Weights of a small mixture-of-experts language model, trained from scratch on English Wikipedia: 285M tokens.
Below are experts of layer 2 (counted from 0) of a mixture-of-experts language model. Rows are named router (the router's row for the expert), gate (a neuron's input weights, with its number), up (a neuron's input weights, with its number) and show model dimensions 256-319. Each number is 128 + 32 x the weight over its row's rms, rounded and kept within 0 to 255. Numbers have three digits each.
Before each expert's rows: "mostly gets" lists some tokens that are sent to it at least half of the time; "comes after" lists some tokens at least twice as common just before its tokens as in all text. This comes from a sample of Wikipedia text that the model never trained on. Tokens count by the router's weight.

# expert 9
mostly gets: " title", " Award", " ch", " medal", " St", " car"
comes after: " ", ":", "3", "born", " October", " on"
router:176108130182133138108112122109124175143126143138137164204096158062176118100134123100133226124100126171101126083172138170112164140144090122093128095144141128122140158108119066122111115169101139
gate16:158093144167104143049168127133136142103151145145199172120115122088103126116139124112148120161126128116080118138184123115149162136160111112210137083122110175110165138138098097133150058128184128
up16:132095130099099097187136153068146100142080144155102152173115199151151143140210118129131155220133061105158110090157105122159139108117104090098098148116090146137170152178141140100124075110133041
gate17:094171093096162156115163183127144113129162111203123111134141107156121135111095129103099104164144143148097123176149114124132113177147193186103143110077171158097129182093124114142119141119160158
up17:139053227151074122164086105134170132151071144040100131161115119111155144139116130133157115112112118094173144117092157133142155075110114083152158112184101106125100120164128174112147112090096149
gate18:187069172139128088096113117131153120115094106099174123162111103149072126132144169177145139077157077144094106128158071143162131136098136164116121165120127114168151161139178106101106145139106117
up18:099106114099130155143162103161109120108122127089131121137128096123140187122111188112155098130100114116170148139134107173140114066135101087139104094160120170111171107081122126148150109122113072
gate19:159099175063133149100147086167124128099117156107160141107159153095049073052112122148119068146117141143148138134156116082155169124096103131109148138133112140124142139080121063080123136124205097
up19:116187150146149147198125130094118126185099098103119173124100105128188135157071131056095105152152145101193150110105155198153125079124177139174178164124066085153120140164100137116122127105130094
gate20:102160168071096110128059136213103151111166102095143113127115107080123101135126157147162089139129129116113170130110066132180149170115136094161112085155171177060117165055119109162171145162094063
up20:116171144112124126129059103207124168083180071110127112096126155100116114163079154144169095126128141134147183120144056133162119142114110118155116080176147183075130153129117091110157130147094114
gate21:122095195164084151096077112098081157143161110102129117179094171128095233096140142117112112097122098110097132118110143118125096155114129122091058111147065106129155097154122099130092136129148118
up21:165071219187068186137094156089124151094158124093153128117118131123107134061165133127177131183114074122110064136128115158114136133086148107128105101130126169155171068153098085128102071165164134
gate22:143110153145108115097129082121062090150166085184096096084102117184144109115135124145150118182151080160105080109148098121097127109148153157136066139186152085166124131157195097149082189103145094
up22:136119116139152182135103138126198135115143200107107087174122142156111091162103174146082090082100176090168189100142110052149105180107132130150170108116081105167143132131108110157191074149093132
gate23:096107149113158090093183131119127116154072125113127118069121162163150044138091071108116071087143080163148113168080086130106147131130109150159105142122082166163151107070078196194151150107125117
up23:129132066112093112120072131132161123151142135120101154167168169157092156114152154094159186171104141084127149150142131111125116124064179137104106131135080132115156151103135103107190091135129170
gate24:105078137112149145133179139123099142115069101139108097169092115112161066124132110144136116086157116143114147160087151104166162104169064070132141132098073157117109109199099104142168091072116092
up24:122171125117078122130063120129146126152178154145123151083142097114075160131151135143161093174105173125110097104133081112079108150079177135155120158167171123150136168047123127161133113166138120
gate25:133147146131157139134098122113168132164120118193128101135104115159088143062161207160119092198148129109135108128113078130097083162186096094123125080127190141129195138100075147119131165159129113
up25:124135177128090151167134134082125132088134115116108153121146136128152129140096084134136123073094103113076173104126148088129218122079149183078097127132082205112136107121097128156180071112174131
gate26:066109179184135155118166103109152101116189168155154098135063106099132146166091174133115147121112112155091130153135163092071106141198127111114100098122087065169080061138158116134115056067083089
up26:126108148038211104095122115110121164166140114067177153108092090117112164095185159189108128117137134083104137105139141143184126151116159140165118177096079169136172201142079136082104124156125131
gate27:112163088122101122131097071180141112166104136094110079086142145109176111085098109059199075159154113155112094131107081140204099129105129165153047148228157117134154187130107156122192083091096162
up27:114131146154118192108130178137134083085155108123130173113102139101130143154163187173094162111125119114129153148141156115061130145124115091126199126005092121114096125091175126121109185142132050
gate28:162069169179138101123112110147114160156103126105101069173073098130131145037149129141124166105126125124119168150110153093110090132135159067180146134143099175112171194147130141112098100140142131
up28:124162159144107148050131112096066157117102094109172153169075108177126156149106065177125144165109150127090169080097145136071131075130149170161180126094124130144108120126151117157071171146123144
gate29:141117152135143097095108098152132138183088163152159088140126162111104136140111117152159179143131137132125047107075128121133144160120155116168168143145143104132117160131163146093111141129117090
up29:086129123126111129140135174089141153113130075111120184116152083108133081068134177108115125183128134086161156136171126154133170101126168146094120106153132120130139143140143084160165119130099155
gate30:146082051216090142118125096123156158190151166134105126090110165096165112118131061086155140162081089148195127090122133129186106089125116095122115144125106089123120163112191132094153142106104131
up30:171074091220125112134113102147126153185118130118099148116078125111145122113110129073191171186124056143202115114140106136144115128104071114160115143151123099109098161136200155119165147111079131
gate31:112069136159080110140110119135165138172089189117093116205118095145127127204139133129176086130087122078178046174123105180159122108146121114093117122129131101128145160087109170128181102116101058
up31:116137075148091147126107144185157100181133155135141122174102130142152171185101118134155168123109133160141057162132117166156082111169073031127104071128158119102110116111104200107165101144092080
gate32:158166171053145086133066107114142073112127133152125099139158150147089122090128091156157104113085107126198128075083115108149147099058108150136158129205100109121151156150141109071195153100155174
up32:115156163140098094116164142141078147153115112149129132129145139127133100081086112094129146134102093138107162135153047105129158112150163139142069121019133136133103175113166102142147209136148112
gate33:125122167107092141154105160132084169129136147089085148156102096092119057156105204073130185139142110061182134122064132089078106163172065119124140176138162136102113103132145098143100097123141104
up33:155091118149174098134160137109109130159114106179165139079138212162186205116179130109116185162103135145115025111154136151110153137094145117117157111152161138121111198083142156115151210139195121
gate34:124172181192093113126105071164135172112145111117081122108132091117137113112176142103122088082157141137156169150140160116083122116146166151147161136115170092094107103135099130132041123103173071
up34:112068072128134151092154122087111124127144132177076132117147075106083195171196162062133141167124121135131122141186111144143149126211161140113109139156080126201133113162030118074124131107133100
gate35:075129084145124125102119143151101127087124152111132206089112195111147165158139112091131146116149079074167089112152066156103135062120083098096144103111074138155154145104177094110080102114107088
up35:103144115151169135083109135140123099045231090156127115188106183174139155126143067120148141115130100128213084080133102120111088128153108154142170072105133146115138110144124045146123128130096078
gate36:133094144187101074096165145182117128187173106080115142202138136114092124180136139142084094052151115099112058163098210088129144124090117143117151171088161167138128144169036126151114147136158096
up36:122169078123146146102087153160096120186131070143151095129161047113144056189107084094183200176162119147067171082150128132077155143124159062116174136103115101157198110056126097123127161167143170
gate37:136101143090162155135161139158074110082067118167101126169161154151134130110090117122082150198148151135086156100137125137089140113183101179136136101146118156101186174092088111136174162121090148
up37:124129071209119134155106142115137160134152139114169153079115139155172100101180121101136159125152134143077125120145124154140113091156120092140121163175091118142144091123090100163118057131139140